config.toml
n_layer = 9
d_model = 192
n_experts = 16
experts_per_token = 4
d_expert = 128
d_shared_expert = 0
activation = "squared_relu"
moe_layers = [3, 4, 5, 6, 7, 8]
router_score = "softmax"
normalize_top_k = true
routed_scale = 1.0
balance_loss = 0.0184
balance_bias = false
router_z_loss = 0.001
init_std_router = 0.022
lr_router = 0.00177
vocab_size = 16384
norm = "rmsnorm"
norm_eps = 1e-06
tie_embeddings = false
optimizer = "adamw"
lr = 0.00301
beta1 = 0.9
beta2 = 0.95
batch_tokens = [65536, 131072]
seq_len = 2048
train_tokens = 740600000
steps = 7640
dataset = "wikipedia_en"
Below are experts of layer 3 (counted from 0) of a mixture-of-experts language model. Rows are named router (the router's row for the expert), up (a neuron's input weights, with its number) and show model dimensions 0-191. Each number is 500 + 40 x the weight over its row's rms, rounded and kept within 0 to 999. Numbers have three digits each.
After each expert's rows: "comes after" lists some tokens at least twice as common just before its tokens as in all text; "gets" lists some tokens that make up at least twice as much of what it gets as of all text. This comes from a sample of Wikipedia text that the model never trained on. Tokens count by the router's weight.

# expert 6
router:495514518500476506459515488486508515537525587564432456467499452454447475434468535441490477501530513475487491494503452495555498590473528502519447511469476393502449548515554417514489493471467487510499468520512468490524418475427476489521558465531438482487486481484485436550493567514498427527541484516530487539542578485538556526464510424547541555631531538472500524506465507543485492471466496519507509475528534540484493422553462411507497575506509454532519523478514557532474457535496538521531530506540544487439546411505425590441454439487527442445519494556511525561502509426504535524
up24:528559504519409515503545501524575465513555524529461517518482502502548538503528533431572500433498460447491510466489502445451459475487478480525520469495467505493408510553474475490444502525509445589501441449506509558503517520493462504529514532478565444480545403538506478533556480476502564469506473545500473455632512458528472544533450520472506454569448464485522485474442474476436523395511472521476512530542452545457533481497446478471530515546464476536515528414539471492488530456536478499541488498523544487507478485532536550485428468551598483597516514514443506442444480454491416443
up25:542507556481518471442494452481486563438494489522486485492511509521563457496492563505590421420517509501471447508476512492474492469523465528591445431501466550482595515475528484581473526472536444578463573525508472435521453405464550456469513442531494466463533483480512490437495513513485536514518529591502484503493462443557392501503508501531526546481517536479464622516581545504533490520564441451464469531465506503436454536520487563521523495469475533488485491517498509512577457466535477575516489571479494472511519453526433474449536496529473555563486513460535530517458526516523470445
up26:456503512485532468491458476462487543498481517470468509563488468514452490450478561495455548536502427556530503475588434499554529523502519498444498506464457566546484499483512491474438494498454511491498438505525496456535537518457498532545475493531517446532554491547559449445547497566473498552398494513479486472451479505536521515456427551436563525443532602547402475462514494563525580515466523480477447509473451513543576530575541526526499554457476487560476498431499532475480511496553446497502498451554501449520469547493582432497469539507427485477530581429508549484540516487480403511
up27:523507471497544507499513516497523533511510489515478483496513452530470497491477520512487417487564509546405466502437501457575504547575502485538498502578402488534571484451523489457520561485494504491530481517524464423480482487536479484502490559528468470439551370440528491560514466450455455516466439550556501486540552457483438534502487517514491506518476498563492539483507544493460581476488498480534391516463459577525513435477521458551511484467424507519540492519447506633521448520485535506512402533460521519550524521490483491502567407527537453568497537469556517516524513511531432496
up28:461510497437477402462549551471488438432547552531434471498517468453415479500457536507459454452570490492546492506444523548459466479497583522471468528519473526469420472478423481499455489518500529478474555513515520447447481504471493488494500510503590461484472465488485501500502485488533484545467379467509471555622472576451533548518468532577558474583507469521516481494425496482436475475495565473553531534529512451499489486487457506478504457533490480440524483425549549490447497405492493492504505531470508472498455515535463538502453498428569463519552476550451528545460438504485452487
up29:416565460498500509465498509507468491488431473439443452459507516452480456501518436511551445531505492488424488494556539468538490492525458500500425520517529479512447511522431484544557521506450509557527458512496457437473507477463457597561476446516493520436480502540453556574560498459485461554506496473484476471458466460526507542507478501520497466453429534491509501564497541498551459557492461522516450487516452548423561533510465444471473419470527409481456545428520558550562545542533481458499512468537553557534503447569465562451485476412469478459452470452482541453476451530460442481
up30:497461479502402454476523531523462511479493553518491587521507480523456459483458488561534479538499473534530449563509485475461545524487409551529499441465505540601470556524509480554497477571452581512511496480452493463515513492481554539525490536460489516573543411517541398539496498464500586474483472498434526499510539497469492516444531500567467521520503522537489561513534497486534414457491440464516557475531529543509417493538513454515465569567532508490511497472453456505496498523511527501516520489479469488463522506502444470477541465573439455558454390521430493565475479590494488409
up31:464507490527504587551524491481505448472462506487494448530497525440483577466500557453442524453535485524489522523502564524467441478510581547508420462504502517547520453489485478457495549446535523506510500525480523521596472547447452529453532535547491455481497469446496581527465495564443525528512515562495498446551502545568449463512489517581534515453552497420464483448504524526538485454458508578545577512529531416449452531552513513540555477542470435459534467516517449513450527473565447507491500501534538547530533471466518539471434498564508527472528511517486540429387515449564470446
up32:487514510568498529491475516460477475514522567497524492490486489453473509502534525516513463495531502584493527500497493468497508489557487494516486551548476467502507498526603473455484510517445610529489477468485511450490459493501517533393502456505463502436494494539534503493453436444507488457427464499489539507561423461550513546504507510544573450527484501527469425520518454418563484486530447429445464592494542534428562476496446504527582451497491527439470506599486517416477476532521525562506446544497501548482503464482459453434408506495471513564466502403483518531581559467514543552
up33:424530571506510426495492544490550455543483544478472447497501474528441495487489562503531478452469566536506466447429496444540495498472556497519499414544463516527533464535502477474433503445491473475475478565531507476533493508543448483496475538452551488524496475509576435572415492481497496528492485460494466482561459463501477527547541492555498558488405500501485424443484520503481509463479512499410515537570423443514528464537518502547473535469436444554537516417477614544433549551505488506513539537541530511496487441480501497507457515478497530543497484507444469396453514495582416499
comes after: " ", "1", "2", " his"
gets: ",", " ", "1", "0", "2", " the"

# expert 9
router:493491500515464406467501485521514450474424484510440535478552412459477487424535453532445473465519474548448499508531542478481460564434549521492452524498478552521474588453494441486432550504518506521488553503488476486481465481444478550515493538454515505546521537482451470523403493533537515505489516547437575417458536543548498556487516474506610492522499590493401473498518562457499494495486506531514470451469484495478492473462555515556540538583469463438487491527540479539448514538462536440457464502527523542491479545522499458502491481551454425402480526551484489437435512519452511443
up24:469544528507430468536529517486456500559477547534456504484548445510486478425516522476483453517484447474416477472444538483532483533495557573497486548512525485468593535614487476476453487446507603484454485515518494553502591513464482512525473499486566513498521577577574506515511514465428593448482477474440504418535483536532470506456508473506521504472447520451483439563549531509555453519490467554499495475474537506504510549473491540567569455514423524531483442489494539502461494523489459487452544450494497535426490491521586600532508504517482492536525455536500580506482446490487547453
up25:525499543518520428465429497500483452512513479518461499553569453521470487476551508516459559488470527584525411429441479464555481474493448407512478443516468460540551528453547487519441560432491540550493444562501519505523541576485559579538518508483523514451544452432461401527470488541486533505542507477472560438504437545494509567462513506570573478569507548529456477532550525451504479466428512512473496511436546478511500497539466516507502523538471429475528475458506536548467502509524516467540518402522556464539440490500503559504502523435556476462557536514525430504496535457524484491
up26:482534547511443482498451481437539526475478518528462509467573538551577460472458490531569501473526476493476541466498460622464509479507487546517493545494497604480474479510539491527441475471502581532515486514457497503505507488516550547492452524470459407530562466479500494510408490519427545463534425500395525521493489547460501513460478422494454494513483487418431512567488546521527392510489532460555511493495488486535526504498467526573495463488518528495438422519515510532551454541464490537435544541444499539450498534483503538483535477564516425438468490607517524554537463514509476526
up27:540491510487459523549387475473541470556530486541498490542504423554524515430510576489447467554495465517491538549559575554554522462484498514501532510495490512496509483566566478533567530517503531524457515442524505537541498473517506518549484539497468470497558512526468517452506451535541480499418468511484536546519496373586514485474526545516431487520510448477552497539416514492471439501508491409532534489467471484473480522477454517517604516499546493501508519543530480602510476492443567503469521462501566443401528541451426466440575460537487487478488477519519474539429527478489464448
up28:445514516510488483525533479527545459492478532525481475499518395471483532414488466504429516507495462481402501522487530451504449521364552458517505501501519528496527520504464489516524543524468506508430548455468483527502488474508470509541513478387500451525525546409471515579469444512533516491492582509513574393482542525519467485456614547480478618515505538484462540474553479473547580509498469527479457493463517477535538500510528452554513441542500490500510419426452506524504514490446484510493515451449509509481516525495528482508517571474525543513417472480479512461452467547453568440
up29:460486437512488529447512424497538483440499549558442556501508469540511533475550544417479496489520496514464558523574508409581489489484513503528485562480550449597477472462512476544401535445566459471500526488483476498471470471478520482526548484456558488483486495460545560506537498513520533522475537543577524451464538475534508511488559462477565457577582525493487517534471514500458541534457450544538546468537479474492517481491496443464531467522430488506499437532502470469452478494482484548431449506502437460518528568518456480475539557573419502515501555447508502472455576427396537498
up30:475484495542464511514513502486505464485394496478415497487541417521495510343502556515544448583485473505471485562496538475485393586536528548516449488484561459495536483519554416444397494499479550534502450432487397525486522423522493499539463480489479470501466535507512501500454446500506545532467492512504514482523523512601575476472505525493524499545499602471376493488453481551483540510464523512505530498556497505465506565548470488504564499493502447496485517469503488506514423457513466496457476462526486435433488497531541515500508445483503521537502495497472501498557436509465483478
up31:547546499530459497584512488508484525449486477562375536505553490467498500477552512501482493495514467604513466504488511504497475532439502517580490508441541477524480492533528433492448465485394577516492524420488470462563423543495548509505501515419539424503464543461499492541431464524478503523483538538462517452507520494525607538503515524498492528528551536500543516506530502498536544464495520494532495502559511494485502505480415481514497503499497406505467396393524513519505500514511511502448494489567457458376524473558483531517416441463495468458529475434491498532497514503566535430
up32:548469531546495477546488533510473498516493526546474460521545503477503443469499474595502441554427508495430511478503559491546479532523497564475475537508564426493409487512494482455558511540442557520474487385475509518474447503477552507473498520522455517516538475522526389551524490470474520574451490528514484488469507500539562473531517443434459493525491548475523509526447506496469407480502539387506546486460503524542449467556521505565402502559560502499515561435529513488494489548510543464479460467505530549519534608519480544498507484547493463478501613543505502583437489512474491481
up33:533572488481453491511352469420548516509455518499494478471500489514504533437484551514500532464531482509519517545535525473456455536533430513472481491480475480508539449559510472436462498454436459565558527451501510517446521545542519493456523498521547516500543467534527543487472472555493485443535570552544536520520511460452570466445457504472465519557584575517514471463452486579531432531550411546494551526524509447448498480548460487548483551553477542478473444528470458501482493462566505565472522508505558520443554548442503452526504508566506434509595485496469520479563500541435474517
comes after: "0", "9", " in", "8", "7", "6"
gets: "\n", "8", "7", "6", "5", "4"

# expert 11
router:531515550531488570518443488503580520451490472468437456498569414516439556496494504466516497528526463601526430537498505485542522491452491535537454529469516513532520548478519422491469442511412498593573475515484462439468498535452483516520552484499428507498473504446394483530506505537442523572462490520448520463508466481525502486521571474547587484530625525503449533474563480517486519483465488497451476513500544533475460526438478589524540464484513492547452445442471526526519494474526542491491477492446517496452491471488492550507530530466444503429469429514515481432548532509524564433
up24:532528526475454527495482419499548485523510516476462542542547430517499488481612523516580501444596446522523538544502471565428523490505499461483506555420506461469490534449511495518497507489502562551508505484479492487563446537530507560502586530521494453499547473494473417492524531541533509512466451521540468530523592426498491562440501477521591467484497484493590539492594543515580521496523443511486459515484575516474524545490411546528528542469503506506459449505472490551559461541491482505464525481471576513514483494495426535449545499552496474466468500440478526511534515465515533379
up25:475512484445474468549565503509464504525545555619468450505519500438498480500449528488433494469483474478487449466515590441504521489535555597535446516490482500543421484473483486501491490497502562477524555456579519562536513415472516530489551563434543526502545404497497490496497493433507523517537642499447470528545461531480504553467540523515479506562495507537522492459473471531474464466457507473480508515475508494459493460538522442512507557556515469442542566486470334482476521518508495520503447546482450464473522520515495536531519502516538529483519574563464476564494469487454473532
up26:458494445462493526431465508486541519463470486499472502515568503533485505495506523436514528531511520520511546544572514512552549493509520573516443470514427500480489562509564475478475589562555523564502548422534487476500440545486544432524489507494522446515518490472474523525528513527423509524522466531529474515501475483470506576500443571527496448548486524541439563518510544485429554512495530425471482497529431582553427487545508490473518483566537494469455499468503516514541497490525488514476483490531582504410458487487482475409501499441543382565490520489453409464511417533554429434
up27:446536514470482499480558524468486507478487469465493523518526475475536522476531565406497473565542553588442450502484509469449482487539510535547411448547535478463552492441560479509439503548500471585476446513517454562600489496364491478517553506527476446560460455518495516546492487472520479571510517467477485539492437494478517463515492475476562511486572508474473520483505542509534447478532504437492480544515494543450485525496453521521493485474533451473387461457441493540545512522545500503455560490569558517550509551453508481408413462533507527460547528451457469530584506486473506463
up28:509473471432477369482476479557477487459517564602493460456446493583524470477524506518539504488535533525515474447465489466562495462530532447496549466434498457476495510582486477531546502492489538513470480451505499498476477538543552499568542542504595516490515511493502493529450440561491612536437479497519497556440505512520467543444490476523497495500468533454480494604517511507496490524477533468505418511483486530513498457486426478534415526501467497532512468461580478522412522497598506522450459470568478435513504468477523532507494505469538495506547546551516609449495509528454465417
up29:495515557497479496530492521485519491577491638494488518476580452504496494423492552502546474495501494508478465549476522568476468508425534600501470507431538496496534501500499392498528532459501545498487507462460386492576478473468544511523524516464503486491488508506497489492411514476489516520503515594463579488514599483496603579491487478488536487493473592495491477505510484519504494480509597511514494518446553491415500502544467493499559519497477417506434489511531494504459500498522484499410474487535529472441601492511522538443488410543504508529489470572458454545467513489553511505
up30:526542499508445513500514472544540551508423507551478612424563457451482573508508480521535466449596480500407441532481495462477463483521545510550512473481455465509522574470464470479440511465486458513462490502566479480555494399462514545470561502555506527554566469445500514443552470543547513515539408474459497502568513450462543464522439396521575507481556531513497425504535505524535517491493456550534479507493486429497569525465487482543518488475503411539522495528527519468484484513497511510524529449506507549450536489517478539456484536504419528468477492520431575571481501522453477504
up31:429486550424558438541487447476494501532460499496498444504569482521474421463502511464524423458463525493442461549431538487514480491502467517558503486558461481497526499499558487532443482506473487549570492480475436520440484530487557494560474548466515471551477463494518484472531480492502452442522468511483531563482494477521477531484478513595605490471478501546457466495461557483498462582516512511524490463507460536539492414542529469521526471519499494591461496480479505565510464495396553503512535492426468515413448432441520507472580461476510402452508486515442418550453478473545448454
up32:534396490475505433438526506493497534464492524506476484550511471441471502473496522487542448425489505476429484501522452532463428482497576582516473549433450553525481520536471478487442472490449467530490482492547448496497548491497507493540519504495476518477516556549533481469509538499530491516535550587512523515571506513487539503486490514431579568524539539410467470563528428543530409483509527529479500499479468467481570518452496520546479399470478535522485514489478394476488497490523442546446509449568526446518547466522497565410520511490464472531489514433521516442395485494511426420
up33:509488439591448463531469507483437503541500496517483504481572498491564471489443479470464533467485483507501493470398492520456383480457527518437503514420561536472492476564479488449471458556479497468484520472487499489412500449460483500502524509466543441528511519465524485511461528455532500449531474486408515471608572527517531526452527514458488553524502553480442517470485475488496454535501593540506503498397542462575507484486538461576520469603521451512490506504581450456477505453505425545537429529529485537466481515510510519562485516515514503470538484489464501497444468535380529499
comes after: "\n", " is", "'", " was", " he", " He"
gets: " the", "|", " a", " was", "-", " is"

# expert 7
router:528513481564415524504534530476536534436489431502435555458542496485434553508469517455549497559527459539510477517468515491501467538452498501559400534417556491485542573512468427532457573552473451505512491458470410464571521496520545538545536485489502411524570472507517505465481524532529503513496477498476532483498525494472526520523484477549526527573516547526516495544541536447525482512511451466508540503455502528426499606493429562554554440608517487459469513544508495515468461502560484498445473473498602560507563541469470532456512464496448525443513482455457472508441541506509538524
up24:484470504560476466466417452490537484426473491503520557513532497515542506477491545482512445511472463459501490543446498540480538578507538503522504358511491501470532473468481474391470459515465495472452499500483503437518487487460467514523464472454544472467475451433517462479520546522552508584556538510474524545534494453532484508524545485482576522444537478543487458462463460516552496465470519511494466525579572583485544482511553517458510587529414520460524483426496521564501455544445473499435519447435499415477546500522480523476458462581506424450417512538454457483545482460519537478
up25:531472531488454564467449509456571547460514511517433545502570478502427453501457511523538516413528497506494465468557465487468514516434487495518477585412507556449550514492518483520445526512528558568561508542405471486523479488524447499594569514475538451541569453534427436497485489552454523476485500469498507557457517520504511580488455466500528492515541556512524543548513584446469462463480553498417516513479511487446490485474465544547517530561478487504503509536505522572538472458575484461462577560569580547511476513516532495524516539545474461526514466444453480474473473492457494425
up26:516475444503531483493527522532467517544452493498434491439551444484492495485518557518566431506525506503540504519433518429516483507429494512548455402415482425519482549487515488511527496494505479505532482462490507470484481481465575481472535444553473523466472507535548424486523500483508505475506589497534508498442515492469577504532456525516525525505508628510505466537567519461530499508377534487512509480536472527502524530525450471491485538508479472513562495465459540438514475448522383509485461521466496547462500477635514577486475447562476532506521505485406458550503416565557454484
up27:552533468482527447520539472509371482490486505474503432543500537459494482489470592529547459517458521600461510515544531463487525562515507557570469417495508518477502534523517477523553530478416514488534532515524446494471491443458589515594471480529512463475560518521541533522480541490485483472415499522482498466514454545520544527534528452472519455457496500462419483503504493542450432497508457464519516579478551505554504511560488464568526571492504507493458513459513545505456414465481546471467529467513446405513564533499473540495496534575473571444550496471418535511511439498442472464
up28:513525474529470447497433455534439495506460532432463506502477486508515563499489587489505481476522430461522506511564501485533545484516507521553436416442566619478491475437492483522482426461508468596478481545523452468571529564456484495443434478495490534505561496483500482457446440560489562504437566481519476503488528531474467477480489446433524502496581520561480485502559544512563512539505472537555428511494562473516477555507460515488505469512522416535484513468514491532464530455572481491469418505433498494452413486537496466506445487461451502559491458487456410459532456536463484499
up29:555502488572439576489473463505447500477549470440462505510532471577598497480431501452610484496529464453450477482488474486501497474456485413450474469478464561481496528536468478520449488539542571583439525496493507421518482559486481565510438523435493497504562486529584506525520431550462563538501516510512530471571541540458563487457541469434407459479473516491521501510506517526517463496487481537538451565509444525535504561495500528503510489483525519501561578473467491439423486557508417509458464483531562490478446554479483521500530509548531457532450555476461500506457555530529476491
up30:524492584561489531465502517508501466448453473543452539526507518477457569490540518477514466537550552522531507479472553466513490489497473476605472466530465547482491508502510482578443501534442451574506502532473414465534536511430484491544511466499573469503463476498437563546522519536466545545538584496470475497485500551517446514591528527538477499557574490508467524525447524439500553469513475502493563552504478526488486530510527554518477487482519479502499550484424504464466483457521418469576548508523536500544479490546432492398492445551532567520628483463483462524435470449560429463
up31:572509483508499486540455522502493514482507518547463622537447514567528530508465579398513471416533491528534453520470504517528528490488459453510490463400425501467436539499497476508514497537480456535502473515555414454531521492450520440484507458529524510574545444466510537529511542563565447559458501550464512545525506551445502542521479494446539492557465498535426517590493536510460500500459478507557496482440415491474562552511489522548544484521550488526529484526517437467516509526553442530526425514536457549429484411545487482489484526471504541528471463451491523439518457561514449537
up32:486456521557468519531495496476483483481548529465514524536532472580499454478454525446447545493463538490466535562580519483588562577527450526534503503557512428491500496489514484465532532495502547493467536497495511501454542515484488530522539516461504498551504472522456460480442474516497459486512575484470498444549486359504441480491506505514510552448517486510485528413498496531472530454479510456474430540538474524396510333483495497472522501477458485508492508518441486578520504531501553520430508503547471511404588541549435540477546466542480405497508496450523470545577496472533512476
up33:481523515494468504480508484451538500421468513532423499476512444556542476371512547535497493496513485546469453532547490521509492521467559656493481505485508509537532451470558386471457463498482498562454534531478482445509488467551518525502520620507499499500524509485515464551456509484463559484486504553447620480499543502560528543492543495528581542598535543489506550519490508489521535479472517532538483555522447523455503489601474506514507497474499444490408472445528467528525490481478507510439506498477521472490514467517515546435466380523503471582465514529519490470483494506486495455
comes after: "\n", "-", "==", " a", "===", " is"
gets: " |", ".", ":", " to", "-", " by"

# expert 12
router:478550538534477488491497457491477557589539511523402407545494470468492537473468484494516423492491445486497491527484479518562527520402469435544499532510504465527463539454476403547510557496547540519512470500525480512500449430444472568531565509486540443486507489475481463577522544469535490493537498607513502482516556548517517552529487451548487443637460499475469460504493523476501505434464504544512476468429549514431529494498477477513491531516483488549546548510502479441464427550473540485530568514547551546459565444525414529411438450516483514522497470505484525539469522514539498514
up24:382512468563507537499424514456478474521489492482516569395486494523530539479481535525454492557468501495522475478476481525495484548564495491569493483494512523510521556537542470503497432488564538488504460483475540492473494636507599504471468502459498429434502486512458466446556464442492473470535486528495489504461483570505544528452460498471465500502498504475454506461578430514507461550547508434544551447531495502515486574489487510531505546545527534486504408496490478425491524468532494551538481512538537495468461561558523506435453377502496432538494563479533491509493576542578501569
up25:494487494485558551461469485457479452495521525571456487485483529573543519444465478494517537492480483475410517453525522507517543476516499462503500463546497475526407491554522481559544466536498541538461443499520494494459505537493482520548509561517560479530490594575421456507526428494507572453479420547529510516564520498481505597509485480551460471565477463535513477550451472565503462452476530478502472567506491489491496500631425464442454489494409563441480509450576525512474475475461507486525534419514499492531551451482546470466481478528574476545554450493411564521496499458501476486
up26:523456514490465431509487479455522432452533533468476569537480484480413494508518555584505528441492477556511471466508470477476473477520552533546487564530445569494464502436471489444480419553492503450495475554508451483498497517527471560527582480520474448543444451495447469486503421514495530525551497491452485473498475489493553513482466454516557472557471491588526492478586530528564560459480468434508517463493594527531456549517512521486586501474530509531484463494466419440530495474543546481500460488431518550543478495477551540499460485449402512495473508463547435428458503476563592468
up27:508541500463491510441575543529515541475499493522489535467549460473537464501470481456555426511575473501482524556515493492590582500510532495527473486456552522477452478518494479507477490551536494471519487539501480450436476528448511547514544497426463458451508417510534471482492550492488481448542501517537475485528536443463530557519449493527506457525558459508513504456399450514501452491453523438418531557441488594398459511552456472469538532503455496475540506513502470468471443558532544526411517521500554462538492542546460595426521513517506490432504498544402497589549556465522536491
up28:527463482490473472502494462559506489532546505503469508512484511485447525490564495461449498474430451458516462578490499604460465453443480444528518434512498472477437597448507480483485533531512445555466502532546490489546460494464447523512436537415550462452451448490520569536555517566508580467558565556561514560553532463550445550547460502485465508528480461519511506553440462446499530467489505524430481496459451449486544464509504522531515460574495509535467471549529446501523462544503462451468559411492510512472472534502441570478471511493496510585466466559527538468449489586496443488
up29:480539418573498492430487554504492504583453558535468457537507486486496486458477520441478505473495516558527463492523473523512472530457441511516529530486539558523506495521567491487556528437483585524467492504478494563437473574404592513498511497484474528490457482484470531526529506515486528472519491513527473447473487552523486534464415506558514520526505461504554520440477568468545516579456519500547434443475442464498503526517463550482429483579521466552523398454550487515556458452523471484537486519483504465444464399425546561503404458509550480451538429461532550453506526466519499505
up30:482486536550412510464436436493487504485451536604409518442498510500461463495491456502439623446495446486485470439465456495462434482547452506476521493466526525448470546459498500454538567539544473527541530546443529477515430541546544480469414487542489469438509452427466484455488514488490483521524567522489556491504518518501534572523486536450444486535493526477570518605503462507512509527516481569500471454439493468507458568513475453502478464495583508551534550481468489531516471565528498517488537497504498557520509457473456472456510433523405542538508487524496548491530538587454530475
up31:451561573568518537523476546477436543465500514547452550447493532521483476465451529540462529535520505465548534490538485562507531542486425433518467477501497485412596493572623476569544536462535468519456496512532526503521500521496462523463524484547463426494558487508483537472524522453497467520543585543546494492511548541510474501475522499518497522489476526558516523535585433432521491503540504484445569509492477570463534543529495521493478552479505471481506543507552579486512434498468482477526488533549534538500518485467514510431489378535575471553576535536488427559545478551539455494
up32:603452477537468473550437448508477483549438562509421503527492496499465534513467515449543416470579576528500497534457405548495401533489473428535505526496503553492493453512590507528522543474468514499524477538502492502480466473443499562526491511546413493403527490501518456548509491486465438510524560531485527443436470492457525565536471517416522494474500492596447517501571500457526554527512464513529485506490467543531501495511509501501492557460451504594544514534431423589545460506535549507482487454511489493528502518441510482484505489453503460448532484410513512472478465542533466526
up33:495520497499477504478476537469420417511418509498461450552490402511436454425506494414547467499502480545520466484453527530476457521547527506434522519525513549545448511542530469433513496544507576500487508463495523496461508480474561461567467512392498516451503550488490577474505548455550567468499497530493534520494571549487495491457479538523415503567466507464542548515569432476529522467458606462475521546488498496485519510499410496527529469532480523479536544422554461518472519501458425547526586471433521456497520565457489563497464522485592499498534489533505464538494528507470447493
comes after: " ", "1", "2", "9", "|", "–"
gets: " ", "1", "2", "0", "9", "5"

# expert 15
router:478465500513434469452509525498449500482484606557420541456515403534506461404478492533513541500505542554517499464546544470530516526482449495504476495490556502589489428544533441457482426465493561549498508483446473513482580496504527528487494567455488489517502582513521473501549540544494538470453507520449511514470525451523571562442553443491570532526535572553449516505538427531553494470423562434561504471515515503528486490570452479530484531462516424510416465467516472515503500450464433519461431482508466479443511499515554508482476478478485500480536499521465493529593511538484426489
up24:521578512567420454470582537504543476546430511456480466489501428491497525480442525522538528444492532469464481465535522510452560593506526543476499478514576442478433522529498476486488504495540490497447454562469472471496514458523462511446457472486413477497442531491407436580463413493542584471527542519536455390518549487477527488480502442493484492484534504515561498449496466482490406456523456512527470458558497461524484476477475443501563513601468491527512441480509481500482496500528425424472536509484512446558459550548506530509513540521505465424480515509479436498447528490456526527
up25:499502479586500522505577488469539471516500478594481454507497489556527465476470436603475553450481488484502433494480471586493558588491440532554503498424575469543537476536502482513561536476447565467487527521478478461446471520504525518482513524517438501469568488414525415542555476412517517410539511545515456444464533515465466572449476434544512483462495527509489487498463534578489514435426469472471502500451472483517521422544421489495492570473449428473508526493472461445441455475496519503538481538472491493543524518457493598524499484544506528499489493469517526538465528543466493493
up26:515482479534438450521475518527443514516547560476441428463502456453576500448554455492461505446522453562547533492412519508511542501395446528540488532469548488550498479487441484474497492465556506531476505424492524522576494457509576477505446530487504470478529478514547504477442470571546576510479491451490513458475532479467551479547599478484447487508444481507488475596442443520453510556474452520470519452519445468521468516529489476562497532492511503495393560443546498467539514596480497491506483519525503537476536475551514422552484495507466527492522488421504561563545539448504442442
up27:512560538510519553488526508473496470508469491451455501530497511556461501452452579564485603416510519486549511531502507488494533488512469520528449525552482504517491500520529495495474514446464508563442503484512488509483520516488585475497429443453475396560517507509473457460523514572490565500491495538526481492464546493478525516550516487504468426550488490566544559487541500542570503486461547460513507520453588484426488551507414520515488486646466528492488487509552514513418491529426480502516557423483468480518487532540470512567497464576529447545609525553527537523567458505503507426
up28:435449461523510392515546501500469528442575498549490493483528460528533512482560533579526513535515471593539423502491462478518481534519532550466472536476445528561448559532474482461541571503465518543467462455451484507518482466534560552474513492521442464558558517517533471480466483506496527512544517509444623522485508530564524478447508454502511527504437608473493527513521475548560479513482486483424488508496525447536517540541500460572519540483544521534356446532549513538480465464548485472427548445506570529505505514485511492519496527501454456473500459449498574520511494502429483558
up29:499549460488459528458452514510446528476388472473491556511497498505522459468494535487483512497541485501511461551467550426526546544441475530499477515484529471451500494443482491446462489526433493556492517525455499500586548448447477473416581527548519506481459510463489382519524466475520527490512556575559522501491442506487506485486533455480545466444509492555443596477469541552447427477434579498552469473480496601505469489536443524478510497483439558543476504451516433498513514506552485518475430478483445484534445470528460508459400484536451462517477531454523416483486558458480493447
up30:482518519510487543434535508585484525496510449527429504514471526509516503507510467439488489493543434554521495499486477515601518531424521545569500555530497491527478530523534477531574539439510508472494478553469471562470483440524454487548452501417518448467428447493534490477474485472502537500488489507440540547492556516556510487498526588490518554543475447475417584528531510406455463550470552546531475453512448484435542475468437492499507470514473461561463584548523521512456466551534484524418510458554507485578509438518540435491524460610469531461510526535468509565555491517538495467
up31:544496461507469470446508451487426514509486491508458494465490461570511464491434491501576515468476509587518509503449468494460549447503443474535512485463510536519483491489563484475530467526470511494496539523454452487500558479492528513549482503430489495504499536482456527458454481525507471406464455531502485474464528474430530524439459477508552483544499550558531412503536516462550532518457516428362490468469458539525533534486479410484464555455455477543522556472459550457462456543497506497492576452499461382529552557542506467511474488446488454427561434523493531510575492486526603566
up32:460518472536553483584492551457469481447454456486480464564550521491430560504477506426524464530453498547464512545526522451558482536514518505536449439455493536468486472477535480473425480553485483525559478548488473510496539539476388468436492426487454515490522550516498475531452503473486504531438494483430439491514455506532463472423469467533520498570570464520454454381467550477595528503488462525458432565511511507527489522509480511526549487506502480512509485527510501486461485432569552492522464509439463408464482438586515499562466460439479468552411476523547491449509525529517479528
up33:558483495524487462475534427525476439455509568502458476562513485499565523452585509431472427479535525450457526490500516499451480508528520491508494475480539464464482527542521485494559515440541539500506550487467503477527463478484463456488465491502506420451520522503528440544525573505568479461511582498536542491534533493509516521545580540493476539473422487542494495558428528461388523480535462561594499497412501433466535530491510520483490475521433525518487502498591588552478443434478525483483450511446494510519588460548514534480506415535516564550445492428491485515504433515473531435
comes after: ",", ".", ")", "%", "\"", " he"
gets: "\n", " and", "|", " with", " a", " as"